Below are experts of layer 8 (counted from 0) of a mixture-of-experts language model. Rows are named router (the router's row for the expert), gate (a neuron's input weights, with its number), up (a neuron's input weights, with its number), down (a neuron's output weights, with its number) and show model dimensions 0-159. Each number is 128 + 24 x the weight over its row's rms, rounded and kept within 0 to 255. Numbers have three digits each.
After each expert's rows: "gets" lists some tokens that make up at least twice as much of what it gets as of all text; "comes before" lists some tokens at least twice as common just after its tokens as in all text. This comes from a sample of Wikipedia text that the model never trained on. Tokens count by the router's weight.

# expert 55
router:092158130136149187148104150130084123124094147160134154134113140095121121134118159109129116148135152120129144161133118143140140102128106118106093140162114128155152124152128144142162157122117120090172103116115140113119147152115138100086109095105136123161110125119092124094103116119127165133150122169144144158092129151153140077152132110140153123121089161133085119100142093147093114141150075147148134078119092135158130149087104123132112134071187115130168097092143101170146137156161111
gate0:144106141151117133089093098118092137107114139156110122151148145120119125134133123103148128148132173155106080184118100113123121171149115106122074126101154155117149153133150132130159109101161142151181140113170110092115141164132111080146126112110084086107094104167122131103136155121141108136122112120141129164107144128164115138119123146142132101096144106094093118141116087205104113125119121081169107133115138118110104114115124108154144155108121160154122102059130145146121119145108111
up0:087124118148125156120151107140121145121153146144096121155122168110116146158108117165116125126109145141112129164161065137139125169121138178107063097067136176127136131130120093104095139127139161123124154076154127141105095162117122094150092130149133110167097146147160118173126109132138123116118094168136140113101128125115141126106125116129109149140116081114112143129127085171129094148118105096118131136122129093139154104104118132132140158158158129144135076100170135183128160158149132
down0:112170145134134131102098119115091146147121135094117159137129112153155138137111149131096110127136141127102109114112173161097146139156135150128123147158123151128075148153110124055115122118108085197138145137123092164139155108106128104109171100121155114163137182131105112138094116138131114114143115128111128098095170092125104111137142108135072170125133154112126119079125125081136115134130162137095099132136133150127120122125091158134111138100123150108142154085096102176127106095172147
gets: "20", "19", " ", "–", "18", " ("
comes before: "19", "20", "18", "–", "17", "08"

# expert 48
router:096135120128153154137113158126111122125088125173137148139094164121127116117111153115147103159149159111099114132195108128158113091156083118111098137155096104153128148155130154175141135146116117090128106125113143122094147112107112081095134114120131121149098123140133153132131087122156153139170126157161148155084123136154143105169151102144130134114112149172127099098145090133074112133148110129151133098102091115134101136115134095142115124082161106158170107095140111127164126166174098
gate0:124145135150118159143094101140144103135141171149101114159129145073167129128136154137113136147121115136085116176153094127115085099131130124106150117131131103116133160104126121122134120110150133133140137136146142089111138096125101136086165159132141126146134109140126117096108090090108107116153113112081180209168111135132133110137138128139121136108119134129125133209112120142156155194114140131096114148147141138139097117113116178168073143134122088156146128148098149121147120151113089
up0:137107177125118126131163154112179140115154125136125129146107081086114139123160099169132109122104108131171126120148161134117123129106148175144133130106125143083139128132114151132159124153132127137120154086103131124161141139122145125151165116114138135125107094140137105127191120151134143107138113144078078054134113097129082148101167126108142084098113091128100110142127116157155077136133169155098180163135155080151144114141134124134118146107124109111127161131172136128144140109161118
down0:126160122161165094176113099164109102106152113096124119107126080146127104129123121150110126103106133195126129132138143131125153157106152130138139138101120123077200143135118116104138133155159062134166138113092084132116118096148092142147148115114148153117132156110106181136126124121146098134079143109143130137152150123067113101149085145126130107145157101133119129102143145106141093103148086119119090097103156122129117116172136121122110146181144160096125128130151120133128132124117156
gets: " ", "19", "20", "–", "18", " |\n"
comes before: "19", "20", " ", "10", "12", "13"

# expert 25
router:071156111141136145130106165132125105131113121176132162130080150134099119127101154133133126136156157136120149128157102153146084109142095083099116130164111072135143164159123154189120151144118118075158146135078167135110112137107157125114113127089107139136096070107115155100167101139130149147149106132173116158117107150132112116140151115140167153104124150142131115095139102151135143156146130134147145144070108143133110157085110106144107131133155103158150102115134086121134129140150108
gate0:121121063183102110100085143126099088106097116120163138142124145150148129134113112159156150119138105105099123149120117123142127136113151139128102141135136081146124153160074140143137081132115151145097145107173098110146091108125115148149085166140100110127132099143124129130140152147147177148129136122119144122119163113094129141130078123152093140127120131085136106134103101107113113173164129125091136153108102179125147113122154158137107094139162105140100142153151106088122132096113059
up0:113095096161148122142096126169133118100127105073110128137143159143172144156108113110103124145120120124129127121116135150136084129116097082117124118122103106111105158153174145171107131063167144089162138115136125106075127130094166129163089131156115134146126136135136097159125092078120106138088163153144116115110137126106168111144146109130092142115132092144114128099152163155133161116095149103143111112129095153152139118159141171103191110140131101137137168128092142126121125124157124
down0:142107094128047139138128133156159139095123119147134144123168129129127142102151115115122089177109140083150141108150145123088136100125135112120149114082168134134055118127146094118154096164117091191142159128151084142142127107121092135151142157139142128071126117100147132128129135149135129146120106173159142111163167095142128153181138144125127155115097111100139081155098115116129172158142117132100144126159133143106116147155118117135147139113133075135127158121125155109127110132133134
gets: "-", "\n", ":", " Born", " Coordinates", " •"
comes before: ":", "-", "\n", " by", " name", " zone"

# expert 52
router:090133116152158188146096159142099068115119107130115141150132191120138093140121119123120129152139146127103134153176094139147126086141120109110098127129111112135151144132111133179152122142118111078167110117112155129132123145098093087129158106101100135136107092128129131148118115096127147146141120135129192163109126147125141106158145102139129109081116154131112120126130123137122153127142108130186142125117085133185153139106133113173107156102174119128142092118131098172147129144154074
gate0:081103137157146132137105115103136137171136128109113153063158127118126145123102103079123077132120187160119127121127117123149155147139184130129126117112086126119118136119101105138119150091128104119137156146118137128137147148135124139125117201119098114106111135092114169115114102093111165139099108100130114168134123140121115147128127106149150141152165118133086116148165142109153131113149144188122121112141141159180121154091114138139120186097158138122121087145096122131085121148134183
up0:116157150122159092120166131157135126102128134140114159151140127124077137105107096132136153077144127090095145129130155129118088128166071132100086160151136135157125142167138132121140140153129100122144118147132165119092151120130142124102134107137107138115135081104104083106144125140220111159172142083144108122108132139121170138096102141076129161164059123112115111131131155155126147153120146143125134126131119113129124149138122069129140150149114112127122135139128102130171129095166122
down0:154107143128125109131129116142140124135086136090202119110101187148123151103169133119118136094098125125175095126161118111107070105098145099136122126122103092092118075119151159179183140134171104172132158193123144123135162151115119112125156142114122132115184127144114122160123111147122099103085104135131146125155135101149159144129120097112142101139115111136123106095076149153121144100131099118137118120142159139135125124151144155124142147134109111124119141170123124145096170117121110
gets: "\n", ".\n\n", "\n\n", "-", "==\n", " |\n"
comes before: "-", "|", "==", "===", "The", "="

# expert 14
router:089125108133139130137100141163098101126095133156140154150073152095128120117123127062141103175154145133076136126132117115129117114161132136107075129143106115122161121174132164140160170137099115106143107108133148105119156119115123093102132092114117139156131114143106152126120098125126132168152125189155147162099107127170165100152152120151129134106106141153097125112129094135078115151169092135161154090111103134129120158111120113148099103079147111124134118105158125146143145174150100
gate0:111116164114145097110114124130118092116088141116115156131118103079129112121124095120154183095169112118139104136147113134064124156112138126169133138134141134130150124170148125128141090125142133125127090120164146090167186120119137116150122083104116139132116163138137127113146132145138102148103137156125129162129098132159113194103154123148117128078091131161135135142094176097140141098109098095130143145065101194105125146153163138125122134132129115146142108115101112137091104087115120
up0:147134123159126132131124140085109118119095176101185117127109085103146107110109145122151132151115107138124118123113131143131158134118110118122124112099119077180140084085158127120109142096136119149136120166136135138127110116142140166130152124138126134091099108126141122114128135167125170159092144164135103133123199122108133134176094134118150131149080097137147129115104208126161131098104121118095175167086165113089124099146132147088126120122135175171129112098124124127119132101145119
down0:141109139164112130132138116136126173132115089138079134087140151137162111104132127104117117158128132161133141107122144077175102106143116116114181152144104118052132131099132137098091138118107140134125121136142156110109128147143117115144138183149138130098114151110096168104126093142122144118146164083127092089147141193129126134112189144173104114113162130141120082102157150113158119113181130131112107114083108121141110102144124152145096122111138089114102129129132144113141158101113109
gets: " on", " in", ",", " at", " from", "19"
comes before: " ", ",", " the", ".", ".\n\n", " and"

# expert 18
router:131149135155138189127106140136124092096137093192146128130121143110149099110136145097152118153176137133092153154123106135159127098141111069090103144159112123173132154153119190152128141133091081091138106125128140113120129145125145078084102117124119136123100128095106129129157082098121147158167119134157136144111134152140142084145140084127175142097110149159127097108156096134094154140121124134156142117120096153145146152119121111134127144085152099135149127090148114127137134147160109
gate0:110122090173115160116104129096113113118116092150111137133129144157144130143114118164183121144108133166124149085119099152142127146096151136124116105111141131145150124154137203110158074144144077103153129142128108091158151093119127141135102103147102091156141127154153164137126183146120146143136110139117146101102139135131101125092122143118163173126152142103157107125137114134139115193090130133156100111132115129124157129128119139097131091096088113157096118111152143148105178171132165
up0:129147114125109145102076114102169138151099082158167112124128111104128097134144096134137113125122136129129104080154173153100138113133113140089141131130140112157109148113106145144126122099132105148113100150127143130120151074094115090093160151140095119156141159119197137126133167099097179111160147155146169110122125180133111112126094125137121104091101120154121123166140137167143103106134114113133120101123126140161123125096135144159137128051125127133092118091150132096150172106141118
down0:128130157089144131110114125109092101128142085104155121137134096138137152147104080073105129143113193099137143143127141151136174153168174161144128121102117140061170109118147093147123155110113155128167129141135158108136148119125114123089138135107144116122125119141158088129115154105144129143098162135131131095152154133143157169115116123119100150180149125123123107139158115156160135141178147123118168142141125148110121149098166106094116153116125062122103153075146152132110127107140113
gets: " |", " ", "|", ";", "0", "1"
comes before: " ", " |", "0", "1", "2", "3"

# expert 49
router:096149126130139152153090140147100092103118100142126153147097137110128118122100120098119105189166152143138170114160100131139110118158135109124105151140131139128153131166129149114133131153094119096150138143117130113110135145109119107084149087096129164147107104116118136096152107077125139141160114172143131160107088134160164090150159114154151172111127154144110100121170130163120123155148101141139134119128110151158115161058110110143098127086163099155136098085133116133134146166169099
gate0:076132131180122157117160151144121176140109131108144133109099155145121120156112135113118157127119147129149113082088134126123103114133132124134098200176132081104141150111143137113135143155127147135135135109129143122140111149129131140128107174133078134104145111088109080155162162136148141155131134103128102161170097134137098138152146107170086164088100129134147119091131117137096123104149142122107146147105140131104147136121081102195139091104116147149089137142178099124160122147129137
up0:101130119132099155119168134097115161164106145142145082135113128138150151141093144162118144118106139080140124098132135150117106143150128146175104122165139109095109106107125131113129099136118129104135129144133130162148120153162164145119139173135122145125149071107100105128195180179144128128131154089115099150165100147140088155156124170133085132094103073109122153125141080151125148081145168104116158124125127140128139124093104123137127149155138139102121164156099127139173114141117133
down0:123086136120137111119126142116102131150140150100128158123075115130153160153151130141113154141090109101125078136124125145094116129123094121159131134114137131119104136150147120092102126106117095147164150092140065132141109104145133158086128165138161157160155113130129160097150201151142143148097112133127123146145088144133130132223098147123083132134093164121137153161103152137104133156144132123093128099114114129128127125093162142138108160120154130126106109132099151081150099128159148
gets: " in", ",", " of", " the", " In", ":"
comes before: " the", "19", "20", "18", " York", " New"

# expert 63
router:102146144157140167118111155139124121122108126141141156135131171085122129092120153104132114150151122099109131170158122138136139081109107133111097140138117112149122145147108146142169151147112091094158138140099168132097130143089140106092123118118108113131095091122097116145123117117114134152160097142175127129138121149119159091138154070143163138114104131153112086103117141142109148155174094132157177126092104124138145193096129104144106120060145103154133107111155087146148131147166104
gate0:142139122095092120137087132118154134115142142119128120170135111150085090116145142141106144117120111180106120115070142171095135153140132102132118097162149130155097130125099135132132150140125065140161118163136133122156138111148164135158112161113079082164128111159084100171087172122148140118119127095080157095107098155141123161129127133142179131165169137130145105159139157119143121101125112123129116147117143106106173102153101108149134118122158118097116106124120113121127165125076141
up0:183136080142146147092164118132103097091157154147096138113112138141165124138153143089148108127101149114113165142115116145143105119150129107144104125053171102128118124150127104121119121113121179118115120120163097102117136090132146099128127092172147150135146130132109107116124142150111129127148098150161095130138120126120158136107151121102085142128154126101127156124143124151087122185108129115122087083160118130157109090098112140163120089157171148156128092141112168173096133146157128
down0:090128128122122147106121127200159121084150143172087134112119136126126133112153114091111106111136142146159134121096119099160099130093125129127126117140095096132113153094154173149156124133149174176139152096125096127155135173141153130163100149122148105128113102133098147132175117151104114133149086127119084130114147127137104148070132152126100165118121124134159111138107125095093099132152132160150104102087157128152146149151122120149140105114107084135099106167135139095118143187098137
gets: " |\n", ")", "1", "3", ";", "0"
comes before: " |", "|", "==\n", "\n", " |\n", "===\n"

# expert 29
router:123148112149141178143065143124112135090112146159152168126136135112140105114122145106133106143142142126113122159148117110151112119129082086086109144137116104134158145135105162165148145116114128089177130128082127116103151125097122117099131095103126136128123127100086144118137124107126147121163098150169144149121142161137154092155125096145142112119130188148132096118162105145116135143158106144160149109125135123168136154079101100151100128078164082142144130070137085105160143139155093
gate0:103119129133148096178118088131089115157114113137117124110105092130134110164095151119108149104156117101146141133157114118124106145113113155151131104145126128136170160133134160137142106134143120131149119100141138098128110196113086134059178066085116116116123133140113179141154080111131116145142094150120123098175120160144115128180109130102135118089104121150148132142141140125127169104103132120119148135106134109122145183083129178135137104176149104112109126089153127117115119108147132
up0:116102137147124089113139121091138108187138156131160120107106101150076120159134159137114160130134166115151178124159155115114112134095106153103152116126158111103158149130163131151130140111125120116159101109119114099132116158137096133085151063128140116141164100104086110113134169159115133085135109095149111138143165082158149118135112136110126103107107139142166129101104124139125140112131173084136136133167175114117114144109170143084165125130125082121094135099115118142156146086133129
down0:184164140159173138145135166156121146119111139090122110157133135167104136119108172122116112109104160082166150142131158113131153136140114145168112116142124119107151132117137137133181100104134148110126099107165160125100142137135140149162158135144126127119165172099102095104112112147166121141063159134125156100159154134113127137173102135102151137147144121126134146125171125115128124134113121145140125118119154138122130116136111119139085188108161096125059151122074100124139135105079103
gets: " |", ".", "-", ")", " (", "|"
comes before: " ", " \"", " The", "-", "19", "20"

# expert 2
router:083177135112134176126110145132080092141097098154164138152114143111106132129098139109167120125138135134111140145143111157175088131136117088123084116189135123155141170153097167168157139145107124070151128114106168123124163127133117110119115088102120142162102112124097145150145126123137139131116106143166105137109129135149147096119152100129135149124149124128097124095151088142098144150137102127156147132098105156160150141085143108134115106109157109148134105088150092155114142166174104
gate0:141056144114137108099152119090136140120174157125096139128096122134117132117104141109132117117080146166141123112126147098098107140140162106161156117130114111116077129138133128124146142134111110137102151112161114125118145158119162134143100150135104137140155108122110150096117102155100172149090152108103118110115103108093096111129109148100153178192159130119109109145115143116110157116153160097093128141102152166104109117168164163104151151145123166104167126119089085127127157113154176
up0:164159098092122118132161131099184146119141084147138136061132148136129123134133131196130116116144140136095126113086130083146156130115100112177171136160127091134082134127102116179129103165093092087148138118112117090111149084167145133123146129145112116126137131099168108144151103160145119143134137134122113096119141108157126086121132127119153172137127103162128106079165119096081112132118133147110141155109124137095107127135133157123171105141107110110110152126161091125120115131137120
down0:132145138143119138140132162154099146112099120125141137137108102068157090111138130153107074130119128133132136107140160123138167071149147135168141172096122118146100138125117119101123177140127115092149105148128115105129147142091081139127109145128139130160108104140116146130120127150141115124140153140097113119121132099201151134127138157149105125142065114100128091131133122083130163139097086089124120114182064069166081118173111136159128139129145142148147113133123131129145148135101118
gets: " ", " |", ",", ":", ".", " /"
comes before: " ", "0", "\n", " |\n", "10", ":"

# expert 3
router:099168110140136168142126128120109088094092085134168135111137145119155114134134116087143104117137146132104153156145117138194127109156110124100109134153107093140150136157086166145135126156109092087140140131097138115128142107133120095116089083134104142133113137103109140152114130082115138162143119144174126133121112148133138088140156091149156159133151159155103109108136128183086105151124129135136153152105135140156168128099114107137112105089164098148144102114166086164131154145157079
gate0:113155064134133114131087124128139111124082131107162097085154128136127102105101127119138092089105108130101116132111109127169113142064129168155100108145114110141127114158116134135147111119123118110095119138076117161146149145103135138163080140137136140176208107121124117150126134179157155096082142151093101129135164117088134136149135132129157182160097135098128125150147111123089144138106138147097147122129116143133152159086140140124119129124156114137142139129140076127133146123125086
up0:135160135096145122121091092125161109115077136109150128124110141172182128119104132130127108100142119126112132101139135112163126125089144125156118113118143113125121096153133112102154107110126125168118078128106144139137157120114133143148152150142118151133176102177136088140124107085169167113106141163082104135158133167089120134190113142104128166136110114104168101119147143094097137130139116179132138118145121149140137141105124112137084155093186121068144105136150108130097116161103103
down0:127192111136131115149149099128149124125175136139120096117123076163110126114109144099132089159138150100121063119145121130117157159114143112161109097113131125096147149096151124093102169112097134182153147135082126121121105133102126105136109153136122139145104107161150153100120106165154149127137128098094165142098141121116087175130123138093143116125090158126103150153156122079115093101149137100095138107149156121139120118159144177120137118100126122133129166153102116144180170118139138
gets: ".", "0", "1", "2", "3", "%"
comes before: " |", ".", "%", " |\n", "0", "5"

# expert 0
router:111135119158162162119116144124131111108123112178151155115159151112141117119107139112152119129129155124098150144143108128188126093144114109115140162157107097153132151159117142153143141158101117092147125100104167133116146141126123101102119109102117141126109110077093145118107088115151147118136115152163138141121069143127124101134173089145169122137118163171133101119173106131095121138134106126165157117081089139138124172103122100130145093068127102147154118077156108151140145166158095
gate0:146113125129121153120121127174147036113149125157120117154121126116147129114137119132111122147167091091062168127125123070122109126147133127134145111115167133150084114131064146136098104108115155104120149073121152108157117100084136114094113116099166155156098151124138079143115098146112141115147147157138126112133133128157131136106136152107192128124098119100157090093109125124113185135122095116107134123124122104128141128136112121139105104145143106124102130121134141153165174098116131
up0:139161146101128126132140117121118125121096090112124101113145106145099112129123109157112101145136142125077144136151099138083134107145153087104141159084115121109146138105155139147133171114093129145144148141146122141152114146096097134185161141124122115104112155098163098180132100131123151142167100083126145145152125111154171163147092122144136164103115155098097130193176138125104143105149131097116105167122108148118117156074171136156113095128119121095120132151139099092102098120135158
down0:140159100124115148112135125144127077145144139178147175082132147138074151119169168116157103140116133097139137141110107129078131093169162121151143127117137121146121143126117131132087117105090117153116162134127138142120122112135205150100117152115162139132110100105112085130128109149125138148122119123149133130112121128140136121135156090191154143157130186149086108117118169122107122088147082096079139125134146081155136145127119136139106108133096104088141128133139147128130067113124139
gets: " ", " |\n", "0", "20", "1", "–"
comes before: " |", "\"", "|", "20", "1", "0"

# expert 17
router:118128137173145174127122151131111108114126079166144137120108146121137123131136149076136112148128142143083149137117092126177140082125118123116128137133099115144159118158116150163138142148123084066120128152119141095110145103129099087117104143117070137112131123122127105156109120090131142154158127159176149134117138139122139098149161094146167154133105126159102092116140118162066125134117125159161149139114092131182147154099114100147115108095162110131150098109157110154141129177148097
gate0:151149115160143103168117136136088124126118127174109094136115169134095122120106178110135128148109135085142115150127092117135126107113102129137075146149115152133110129154099121110126149163115158122157165133111109126130115177156187098089128111102146146170127116113102137133162134113089147118158144113115093193089127110162127165116149160107179155133092158085141150106095117125125120126163131088125118122169121108100133095145138120134087140144115152112111130136135119142156103146161080
up0:114103081101155195116118115141155164159141128135123136133183137122129084149138117135156101142065159146166159160108107148117141134151125119087148113135118150121122150068129154194144106146119127128145130108095141154103123149090133153165156156109103128107069127127132137129087147151122136079120096109123149125122117161079111135164102134118106120133093110086145136140140127131125138155123101103120136142093140119154138121090130143123130100124147104160136119087177138108140148090125152
down0:125155100132102150124094170134109101124109114166158155105068132124089092182173091148114141137090129129122089128110121120109130116113122142127145122102106135125135149128094108159109133145151111167137136135125109143115112166176133134125131176122169135164127127122137121128184116140101159063137136137133139165135102111134141090134205147098160123126119144148153110105104111115120106138073117095131134108107140134145143136109083149127172119155109118122167119128147170103151118081129134
gets: " ", "1", "2", "4", ".", "5"
comes before: " |", ".", "0", "%", "1", "4"

# expert 1
router:121120101160164121168103150160077085122077112131158160144120165111112085115115129106150086153145168156120156119135106143147087108176108110119081159146078103143140137160108151122159166136109124123156087161120142130095153146090131118111135118109084148117141094109109153123114088092126156160133118140150164126118126145128135093172147078153141118112115133134107093122123101172110133156114112124133142117118122172125136149119113102162109113123154130145163106098136128157142168135149133
gate0:099163070131163118141136166138129130097096084115133145126144128167123180102089136092120102140122134155112076137136155119132098105139099171071154091116084097145134172123093139124131154168122095119145112165112149139064147146096165129119132139130124170117116124085150120136122095092102115125117126096135123146093117144128124170154158114131109133168145140163104134138134145166126136130095108103136121122131162155147124122101098130150107104122097146152153092122140117155098128161143127
up0:145132142171154106159137147150145161104111168092103136155127091110093190122131150153119118162121154115142168121106147137105156125114102114110127100141112157166079101123157134100111087142139151118136139135113108161122056092113173161125184148140118133102131110138134116098137077115125119153124115116120083131109121115113092136088144165102098112152116124140113123189124128141122100144095094122136098120164151146109110117108124145116154136182125168161152129119141147140103104127140149
down0:115125138112134093144150142123119116137106142156132135179156116143137164130105120087161140106148175099114124148103102153133153148137102120106103100133134149100135097129129133149148152143150132033115134122157126152121088069081124176111151121151170150149133116141151151094128120139091158106107148114157149149165153144133117123123140152098105110146107138124125162167122087149107155130128116132149099107120102128096127121111181139150145124105093156144120150148105098120133109117137206
gets: " of", " the", " a", " for", " with", " in"
comes before: " the", " a", " his", " their", " an", " its"

# expert 19
router:081137120164163152124115151119111117135132117160144132142134143093112128135081127108157124125143143131107151133164080128176122097151095120100107128136110120166137167168099157187126147163109098088138146093109180119093112161080129098094115130120111146123103098110107147129136113102135127155149097148159121160127119136093140086128108093119145137106111120152114087115151100157122126152119103112182150118112078131147135153098146128126143143127159110170166092114144121170128139136171111
gate0:114136175157156130123112144125113172136114125122144098145131171099164106104092141128108118131134128125074163057089113152120100139133125139093107104157127085106138158150163179141174123132153140125108117140137199146135140120138101122148099147077096153124133113056130117131143122129128140104139091133112132119161135163114157109110133116135156151120121107119152139164114107180105127146116133117155142107128101107099143095100115115097119153130147164118162098124150114141178133128152117
up0:093120144133125099117106128103171127140134143129091053122174132126127136112126105144112132105120130120121074122152127130122125150106106101089144114123153090103126154130186132187164103167146120136106124152157153135152130083182117142153128113140126120136128118104123149143179126157124121107135110107107150146165162120121119166075135130096137140130129091108139148147136152145134141139129151119177134127112121126087110115128106136089130168149116133125116160155067105086192106115156145
down0:088133116186132098116137125075104124137109128113124137139139099186149107161128127141136187095142144156117139161117138148085150108084130101095119099157139078155105086110147101091152086139170137109110165128113127128156129100186119106131113130127110152117101097139147104133151113145109142093110155115139129142161120135107110142100172113109132137153164118150163138106149140118144145144145147127139134121124150118141118086161139129143133163112085158081133089162107105119146116166122089
gets: " |\n", "|", " |\n\n", " —", "===", "–"
comes before: " |", "|", " |\n", " place", ";", "===\n\n"

# expert 36
router:098136109151151160140089145142134107131103111179125122129128162101087112128130117119165108162152135117101118150153099105145090083146093130109097125142080115134153143145101159168164137171089097108130103113103161122097172130095113110088131123139135143121122103100116121173139113119097165141147091154142162146122096173144151100153159093144152156112099131168138081090165111144117108148144104132138141140122139121126150166097116112155102145115141088130145131113151088135146142150157112
gate0:087127089137143193099140139120121120074160136140134102114091115106095121115141144120152112168107147126125159112146136149136145129130110108144147161117127165147175150148120128133140099129116123098107135147180191100077122105116125091150101120120140179070123103128130167106145098118136101152149111109138149121077099115119116132115138069132106137078107125130114152114114140089111166138123125154147124152103137129123142171144161135105102125120137131121129131082146103129126120201121118
up0:089085166130098149160160095098143166107136162117127110118111125125108104118117125144136133136099143174105138150127141110075142166120094145114114188128134159130122160154163120136158132115094139140118095162152135132113139110123111186165156110119108132106150137128103134153157183141142095098108096111146102107068105135123153128103136103144090145156128099153145127146168126109125158135113121147123134178119115124090131085185100124103166120120121173100132120138143099129111122110145155
down0:153140128161142127073118127149068137130107121112119094155118093196138103098073119126113194074150097142112135163121158111163148141155147148149141103131142100141132136138170135120101121114084129091123147091107130156117085130160171142132111121123138127132112098143153142143102141110118159162100125146124117102122141123131091097090085116145115103152160131134105134077152132126101107144125150158143135127142152146126114106099154142140156112103123117167135143159125081165152152152123127
gets: " He", " he", " She", " she", " It", " The"
comes before: " was", " is", "'s", " has", " had", " also"

# expert 45
router:101144112120126142140105155154118111113124110144117129119108134096089129116100141109154096155173140124085153137154129128134112101139133125115101125137122135119162123151123136157154160159090107125139126127120160130117153135113140107111135102090114144150142117108104137108124106106096135135159099155164130171107098139144165105155165091167171183124134146146129084107158105148121128165159086137141172142111128130129142188088101090154100134075140070161133104108156074125129141168161115
gate0:142100129107109092162119079087140167149104109094134116124173100104161135092140136121146112116133151126147088096102128087115145130159102126136140128101125114105097133144162098097115159164127133150115135111139208124147149140128100115120139151097126130033120145147102117097121143179113109118139156168104161072093127125165116154124094157156102143134150137141148137136124135093139111098111106114118129146066119144119119152152147122146111137117131140133149142149130152109094113135133136
up0:137138119121136145126103111117133125125161133144131160123121128122157150118090106145111142125153123155152141126166109118142094132156135131115144110097157124121115131146107110123119146144164122119160189172081126087145114155111137111097129151117112178119096096121128165092128107102112130109164116104115107113120139120159138138083132078144190181133152150136079143133147142130129159155147127140145106106121136145148112165067136188120152152145114101162125120064092064131138146101128110
down0:131164140116175100109144157115136149143161131114156126156115129147164118148135138101117142144120120113117105148116123162143159097125112127127129129173114129081105082123093141134159075159174100212128139152160120126114107147107131122147148163127144125154123122124110126119140102095105073097110087100126129146097135113125106103126120160114150127127143151127139109088153157071143164164118160115136161115141153142174096104094120155101156094128120146069125092140110105142120138144149148
gets: ",", "a", "i", "o", "ia", "on"
comes before: ",", "\n", " (", " and", ".", ".\n\n"

# expert 30
router:115143123172153196138111173140128127101124123162151141117139127109147118121134181123166119119126147118116128156156099121156138097125116106093113116160117087136165152147101132154151151147117116088145079125112171123099155144108115080115117109101108121157123108101123150109124099136108148177150085158152141155128129148120119094147137104152131139108107165148122117102144069143130128133130101120148154107136115139186147165091132103147119111091143088151124092079137078105127136163157121
gate0:119181151117095145146121118094129174136138200095073151112132142108074107131114121168124168149109114133100099168131157116090117109121098100132174100172124175134150131140154120140160151123108112151113106135126108131128128119131095126169164122081101097104125143122137141119119157166143138137142112107125145126127142113128090114113137159130108061155159180125155128139135169146129129097132141124145165115142157098095131153144112162112127120134124124126125191132105128117136109112090135
up0:085115162124148129122130102133163163113148149104076132105142115134093129115183140108115149150096115140109146143139110100117113145113113131126126150079136131179149130166114133121094112105080127113161145085159107114169138117122095159130156182122127165175094120153109100115127154188100093106124142114117100173123154131130143142106117103101129169169120150142121142125103161122105099132136104099139158099143092112115117154114104163131130096094101134135151157144080131142111164119144116
down0:088116114152161136146115149128122097126157114096114126146155169099081093128189094133148135135154109161142179125149112109149110096156092111160145097163112100143146109151107161133126144121146121149095114140143085153137168126110148134107130107109098138116135102093107152117077143126125128173132153123108167104147115144098122092138122127142096145162126135120094151108144134150144102128133154125128165152098086113114147114123129072101152120147126144100161159170103140192124164100143131
gets: " |", " ", " (", " –", "\n", ";"
comes before: " ", " |\n", "19", "-", "20", "\n"

# expert 54
router:079144127154138148124101150125104088097113118168127156150148161082119105098100117099136088139146128133094129140144119144131121084119110126111114113171107132144158152175124132176170140149101102095130095144113173121119158140104106102122104092090093127123131112103127147120138110092117165131169128162185147165132114150119109093157161090137163140111104138156117107118166064134127141133117117156132186114133121121147151137103134111134121139124114082141145123095150098125143149164148119
gate0:113138110150081149099112118139163110126163163160157135139121118079140143123158118092102121179143113129104106129121136130101119094149098088090148096147110131164136101146154091137129128130086115126088134162155172107176132089130075135123128121090082100159124158157131159116094111163094131105171147150175133168096103107140165150153123121173141148124111152109122115159119124126136176121164110128160159143125152108123128156087151126131139126110102150116130156121144112106128129132112139
up0:119149150096144121155166157129130188122112110075130171063118159148133151141101138129159187106105164179110143100150109077134110131148136149111117155096122107109153147133127137146129138135140142156137148109103122174110142151144138082108135140109134141167142139131118158138173124138141124131093114125129086151156146118108121088167117103132114102143170130140107129097089126122108115142099112131137122044111112140127112115126074108104099123133154124127117145152122147102121139098101167
down0:112159146127127170141135141071147128132121137156102142171130120083107128089146101126115115164115081094154115119094126109116156087155151125111155103173108170115143087113156114147131115128124141085081104123155139101157116116125102109157129100131143135113122155130097155092124099141111106130136129129146165147129096091144165119139126166137178187100147141141123135142155062134170163122123129166133184150133167146121117115111172108127135114119107143142095134124120111136128160148132151
gets: " |", "\n", "-", " and", " National", " University"
comes before: " |", "-", " of", " Votes", " |\n", " %"